Below are experts of layer 2 (counted from 0) of a mixture-of-experts language model. Rows are named down (a neuron's output weights, with its number) and show model dimensions 384-447. Each number is 128 + 32 x the weight over its row's rms, rounded and kept within 0 to 255.
Before each expert's rows: a language model's description of what the expert responds to; "comes before" lists some tokens at least twice as common just after its tokens as in all text. This comes from a sample of Wikipedia text that the model never trained on. Tokens count by the router's weight.

# expert 5
It responds to: Prepositions and conjunctions
comes before: " the", " a", " his", " an", " its", " her"
down0 [ 79 108 101 160 140 161  99 125 139 190 158  83 135 116 111 127 110  94 144 107 101  89 119 109  89 112 114 129 120  27 165 113 108 220 116 154 144 134 162  69 120 118 147 145  50 107 107  99  97 161 100 152 119 144 108 148 170 183 123 134 122 112 124 172]
down1 [109 139 101  70 179 151 134  33 126 135 167 129 124  92 105 130 128 106 152 120 129 153  93 100 123  48 139 119 127  38 163 151 188 192 116 141  90  76 152 105 179 129  81 119 160 113 112 154 121  94 112 149 130 143  89  99 176 135 169 237  95 107 101 162]
down2 [153  92 132 113 134 120  70 142 105 142 139 129 123 116 169 134 131 101 134 135 130 138 168 186 131 135 100 145 161 164 139 128  86  97 134  99 115 153 181 119  88  89  99 183  81 163 169 136 167  73 190 138 226 117 119 121  88 107 106 129 142 141 133 117]
down3 [155 105 148 142  96 131 177 111 161  96  69  89 129 164 113  89 118 119 165  95  88 123 174  89 143 154 165  84 149 105 130 132 206 144  52  84 161 114 159 122 114 109 127 161 129  96 132 147  74 153 126 101  92 121 165  96  98 125 127 131 162 148 141 130]
down4 [ 97 119 131 103 161 111 152 154 176 116 107 168 128 119 128 111 127 110 108  96  95 139 143 130 149 192 142 154 153  92 170 212 136 144 119 119  92 123 134 133 171 132  53 107  95 163 167 119 102 134 143  77 131  54 134 120 126 144 163 240  39 140 128 106]
down5 [126 134 140 127 126  98 145 153 101 148 124 102  84 131 128 137 107 101  88 103 130 113  98 112 126 145 101 108 141 194  66 137  91  97 175 139 133 156 141 151 132 105 136 190 105  90 150 151 135 165 131 170  87 112 119 126 101 145 108 227 139 149 143 114]
down6 [ 99 104 113  98 126 195 139 132 128 114 148 111 184 131 121 101 111 127 184 116 104 104 117 119 144 107 165 151 150 135 137 153 124 169 101  99 143 136  99  96 112 169 138 174 224 113 125 129 179 138 148  99 135 142 103 134 115 138 122 158  99 139   0  30]
down7 [126 168 130 124 113  93 187  65 144 202  82 117 156 117  79 139 130  98 155 160 113  80 124 160  87 168  94  98 159 152 120  97 148  44 147 138 158 104 149 107  76  97 121 143 151 149 141 123 142 152 141 152 163 127 139 160 101  64 149 105 113 138  97 220]
down8 [182  93  48 151 178 105  57 135 198 130 139  75 134 152 152  99 125  97 118 147 107  93 117 111  72 164 175 106 147 216 113 156 138  81  78 100 109 101 101 123 128 116 143 145 136 121 140  58 133 117 205 141 116  83 118 165 130 123 201 105 156  90  81  79]
down9 [126 143 138 103  95  68 155  85 124 105 148 172  96 120  82 184 117 130 100  72 124 174 142 129 161 107 197 118 125 131 126 131 202 148 155 156 139 140 129 207  98 109  96 126  97 123 148 148 181 141 168  73 153 157 129 103 143 164 149 139 131 125 110  76]
down10 [124 111 148 178 175  73 169 118 152 135  90 169 135 153 144 164 106 133 166 104 122 142 166 198  99 126  84 141 122 123 195 174 123 164 148  93 133 117  98 177 210 162 177  97 121 136 124 101 108 138 129 121 121  66 187 133 132 157 101 155 112 132  67 126]
down11 [132 209  90  91 163 173 130  61 158 140 190 160 167 143 177 157 106 129 108 157 160 142 125 104 154  71  68  90 144 131 207  77 118 196 161  65 149  54 124 151 147 155 185 121 134 162  72 140 120 126 131 131 161 124 136  95 207 190 124 145 128 109 121 141]
down12 [143 139 147 124 118 119 115 164  65  74 126 105  93 116 150 110 152 150 195 135 110 119 122 111 106 115  84  90 113  95 136 164 139  87 189 108 132 133 171 175 164 129  91 113 120 180 105 142  44 107 171  92 157 146 104  94 131 150 144  92 125 168 115 139]
down13 [154 117  90 128 139 119 141 161  78 132 142 143 145 106 125  91  97 154 165 153 161 132 134 129 122 144 150 113 126  83 169 147 109 111 152 101 118 164  76 141 121 135 188 142  91 122 152 147 163 108 149 111 146 164 187 123 156  88 103 156 136 148 168 149]
down14 [124 141 178 128 117 133  75 141 143 106 104 167 156 136  74 109 118 106 107 174 161 147  98 129 132 161 113 143  73 193 148 130 155  83  93 134  75 111 162 155  91  85 116 143 111 120 112 144 156 142 202 157 161 123  73 130 131 105 146  63 169 165 146 142]
down15 [111 151 128 109 111 102 174 190 147  69 111 110 142 138  87 134 128 123 105  94 116 161  95  84 120 119 115 147 163  86  60 164 148 130 171  92 134 207 112 207 139 106 141 102 104 133 122 148 105 162 159 114 106 102  90 131 110 185 111 134 121 121 215 142]
down16 [121 106 174 109 113  58 146 137  99 166 105 138 146 120 122 100 162 135 148 152 145 134 155  90 114 119 106 116  48 114 104 112 169 121  96  93 210 149 196 138  85 147 149 108 188 110 133 154  97 161 124 101  38  90 152  50  60 163 174 173 142 136 127 105]
down17 [139 182  83 147 127 162 128 112 127 160 131 119 131 112 128 188 119 200 118 151 126 123 148 190 120 102 120  69 118 133 114 147 130 144 101 151  91 160 135 198  43  68  85 116 163 162 139 141  90 110 161 122 150 120  95 130 116 174  79 132  90  91  98 144]
down18 [130 165  96 135  87 100 164 225 170 147 109 151 159  86 144  84  99 139 110 133 121  89 107 135 108 140 111 108 134  60 140 136 109  98 115 113 138 104 117 126 198 134 169 112 108 106 121 136 113 124 110 136 144 136 119 122  74 148 161 144 151 117 108 162]
down19 [143 135 119 142 152 129 116 146 138 134 190 109 127 192 127 136 189 123 133  88 129 109 199 113 129 123 126 183 167 222 129 126  49 145  97 171  91 139 190 104 114 130 128 146 181  93 154 158 103 139 121 189 139  87  77 154 107 133 139 142 132 177 175 151]
down20 [118 202 111  58 149 115  76 100 166 141 140  72 165 115 148 137 115  93 161 118 188 135 192 166 138 131 141 156 198   4  58 124 105 162 182 164 150 163 141 135 177 125 115  98  94 166 191 156 122 131 185 144 148 174 135  73 178 117  96 117 111 144 133 122]
down21 [136 175  62 120 143  64  87 136 129 188 136 140  81  91 121 154 126 117  89 109 170 149 154 164  94 113 134 131 144 201 178 155 172 119 128  93 169 100 133  90  75  86  78  89 130  87 157 118 140 147 142 102 151 122 109 156 100 156 141 125 159  48 182 106]
down22 [127 192 126 151 108 102 116 113 140 144 188 136  60 136  62 126 101 141  97 124 119 164 146 175 148  83 140 138 176 124 147  85  93 177  89 152 106 189 121 112 124 137 133 158 109 109 131  92 195 109 133  93 130 113  80 130 118 155  80 153  88 157 122 120]
down23 [ 86  76 131 127  89 165 140 124 188 129  76 129 106  51 137 156  90 170  41 117 110 125 110 153 142 173 196  85 114 149 110 110  87 111  92 188 153 127  83 131 145 135 127 114 137 144 160 127 145  59 103 105 145  97  90 139 142 135 131 118 181 126 144 138]
down24 [128 125 111 114 163 118 129 109 137  78 150 118 134 147 141  92 129 122 117 158 148 164 117 171 112 172 120 115 103 148 214 139 141 102 130 125  81  46 163 121  67 154 167  99  96 151 104 119 108  81 109 156 120 138 151 123 135 184 132 209  95 192  96  55]
down25 [145 180 161 127  93 175 112 138  60 139 113 190 156 129 170 190 147 149 124 131  73 135  80 143 156 133 131 134  84  13 119  99  78 169  77 129 128 183 127 173  97  88 126 149 174  87 143 111 118 111 109 125 128  95 125 123 100  94 144 177 104  90  80 148]
down26 [128  97  81  79 128 137  94 116 145 130 131 111 130 145 138  72 119 153 152  87 129 115  86 135 148 190 156 125 140 221  76 103 154 161 161  58 135 126 113 114  98 142 114 167  73 154 105 129  63 145 145 114  59 164  87 165 130 133  73 131  82 161 148 110]
down27 [136  96  99 113 128 137 163  77 110  81 108 162 109  83  67 154 171  89 104 156 144 149 158 160 142 121 106  81 117 195 123 145  82 161  88 172  94 135 177 141 115 140 187 119 123 110 163 103 114 185 106 133 124 146 116  77 113 110 169 122 105 173 163 142]
down28 [130 117 141 130  83 125  63 140 138 124 129 206 127 146 137 100 170 161 102 174 124 120 146 165 118  81 104 138 129 223 148 123 140 121  94 128 124 181  95 135 135 110 138  69 127 105 124  80 150  97  82 105 190 123 170 161 101 107 124  76 129 109 149 165]
down29 [183 117  95 165 124 142 176 122 122  81 117 145 133  71 117 178 137 157 130  86  61 108  96 125 158 100  74 135 119 208 114  75  93  96 110 104 121  96 136 121 140 155 158 140 159 120 155 106  92 119 136 162 134 100 125 173 141 112 161  70 157  74 143 158]
down30 [162 131 138 118 119 105 132 105 142 109 106  87 116 129  62 129 124 132 119 119 143 168 115 104 159 149 175 122 140 255 179 111  93  88 102  79 116 112 155 152 141 125 105 104 138 107  81 132 133 118 149 188 136 106 132 109 160 121 138  70 117 115 108  77]
down31 [135  96 180 109 117 121 168 126 156 114  97 144  66  89 122 123 135 149 222 190 127  90 167 142 139 157 155 188 159  96 171 192 154 135 131 133 159 162 145 113 119 168  90 204 181 141 106 149  94 168  80 106 119  85 120 212 142  94 106 134 106 156 115 154]
down32 [136 120 143  94 126  59 110 167  82  89 109 103 154 175 101 107 123 119 127 168  40 123 130 149 143 126 219 113 151 136 110 128 131 170 146 140  96 161 136  90 105 115 115 113 113 140 139 117 122 135 101  81 101 157 117 152 138  61 181 159  80  50 137  61]
down33 [136  62  79  88 148 212 202 106  80 150 113 123  67 173 105 123 118 159 155 141  60 131 116 141  88 153 144 191 105  93 126  91 150 124 117 180 153 178 148 126 101 140 165  84  78 142 145  84 139 146 169 128 132 197 117 120 137  91 188 118 115 158 133  88]
down34 [118 112 129 123 116 126 117 151  71 151 171 124 131 112  68 125 138 154  86 188 169 155 154  74  98  97 169  88  69 243  97 140 116 100 142 149 160 167  73 108 125 105 155  95 116 164 122 142 153  89 117 110 119 165 142  72  77 123 141  92 107 188 138 131]
down35 [123 130 149 129 136  88  84 101 114  89 106 166 103 130 155 150  86 128 143 136 106 153 106  90 114 102 169  84 153 181  79 162  67 110 195  52 103  94 128  67 122 173 106 104 180 174 128 165  96 169 105 102 134  88  78 159 143 139  89 103 111 156 118 122]
down36 [137 150 151 109 170 104 176 133 111 137 131 116  95 144 149 125 106 104 152 162 116 162 151 122 129 122  73 157 166 115  91 125 111 142 144  88 146 113  99 158 112 144 162 104 207 149 127 129  70 124 151 116 116  86  86  96 101 162 141 171 132 150  82 159]
down37 [115 104 167  92 134 148  77 101 135 134 202 126  88  68 106 104 124 168 159 156 150 106  93 128 141 156 131  88  99 120 145 109 135 127 114 143 130 201 115 114  96 173 114 138  97 118 193 119 112 174 135 116 135 123 135 128 108  82 108  47 145  65 115 200]
down38 [122  89 154 150 135  88 178 111 165 142 111 139  92 153 118 136  89 164 105  83 159 159 149 152 173 130 153  98 162  64  87 137 222  91 106 114 126 142 126 179  91 123 129 117  98 192 138 128 178 163 151 110  89 115 127  81 124 138  81 108 146 107 154 165]
down39 [ 74 113 128 153 167 129 141 105 178 109 148 139 218  72 196 145  77 122 111 153 106 114 130  90  74 133 132 103 179 178 103 119  77  68 109 147 150  80 114 117 147  52  75 112 140 199 194 140 158 140 143 172 224 142 105 127 120 168 125 139  74 197 158 137]
down40 [123 115 104 145  99 121 170 119 118 104 107 157 162 200 136 123 186 191 107 171 123  99 103 105 102 165 153 111 156 191 100 138 151  70 132 135 151 110 140 158 119 130 149 169 160 149 156 166 134 115 103 121 162 173 176  92  88 120 156  99 109 110 122 133]
down41 [160 142 198 108 128 136 193  88 118 164 112 139 120 143  99 121 158 167 115 164 135 137 143 162 131  99  87 129 130 155 112 178  98 142 109  39 150 157 137 109 180 160 133 171 128  89 160  92  86 151 155  91 125 115 150 128 116 138 146 110 160  90  92 102]
down42 [164  84 106  74  94 169 106 127 186 108  64 139 153 131 118 124 152  38 127 107 113 111 103 113 125 117 152 118 141  77 105 147 107 105 153  93 152  62 141 109 161  91 115 177  91 104 135 118 126 113 117 156  74 134 111 171 121  97 116 115 131  77 123 134]
down43 [104  98  86 110 145 155 120 165 136 195  73 126 158 108 105 107 156 164 113 182 181 115 132 141  84 146  83  85  79 163  81 145 103 136 103 138 147 143 142 127 156 146 105 160  94 144 174 142 126 128 150  87 122 150  99 129  97 116 164  39  96 132 139 130]
down44 [ 91 140 131 125 249 102 167 206 116 104 126 114 121 100 141 153 167  96 146 154  99 128 148 137 156 105  72 126 134 245 137 148 149  91  63 125 133 110 109 132 110 139 166 127 147 126  90  94 127 147  80 157 107 146 111  85 134 145 107 231 150  94 163  49]
down45 [ 87 141 120 123 120 140 138 112 167 152 109 137 153 184 133 141 130 156 153 108 147 147 162 144 177 125  90  74 164  72 153 107 198 110 171 136 202 163 115 152 116 122  75 136 127 161  53 129 137 165  97 148 139 147 133 169 125 107 157 127 135  42 155  93]
down46 [143 110 108  90 191 102 103 130 194  69 107  75 115  73  84 160 113 147 112  93 159 139 127 104 147 171 150  97 215 168 150  94  70 144 117 114  95 150 107  98 129 120  44 153 149 159 161  95 158 150 143 129 127 181  85 118 130 127 182 147  52 173  88 118]
down47 [173 143 173  96 142  89 169 181 163 112 164  80  94 120 110  85 143 119 185 138 104 101 103 151 128  79 101  91 171 105 108  93  92 129 158 123 108 181 144  95  83 147 153 132 132 130  96 145 114 145 150 131  84 134 113 139 148 143 121 255 123 119 133 118]
down48 [180 171 165 125 110  97  80 123 130 159  96 160 105  67 158 168 115 136  99 151  42  91  66  70 115 138 184 129 113 228 175 153 162 113 132 158 113  85 114 129  94  82 166  85 144 126 126 108 173 129 132 129 152 165 124 150 168  94 119  80 111 139 187 120]
down49 [ 99  85 112 151 178 109 210 123 191  97 154 106 143  96  64 115 146  79 111  90  73 117 141 114 118 182  91  80 153 133 146 130 115 113  72 157 163 117 144 116 147  83 132  84 147 143  93  84 140 105 120  58 138 169 113 151 159 147  98 180  90 135 128 124]
down50 [ 82 121 125 148 135 110 124 110 159 147  84 142 181  99 119 144  81 160  31 149 126 191 127 157  85 152 129 150 164 241 150  78 104 130 128 110 108 128 106 119 132 108 143 148 148 116 121 113 180 126 144 119 145  79 149 202 119 142 151 151 134 177 124 101]
down51 [120  94 158  30 160 121 163 145 153 155 128 119 102 119 181 114 178 147 174  90 111  93 170 124 125 154  94 157 198   2 124 111 201 115 142 163 148 126  78 126  89 104  92 134 146 119 106 189  88 127 116  85  78 170 134  63 102 191 110 135 131 141 118 134]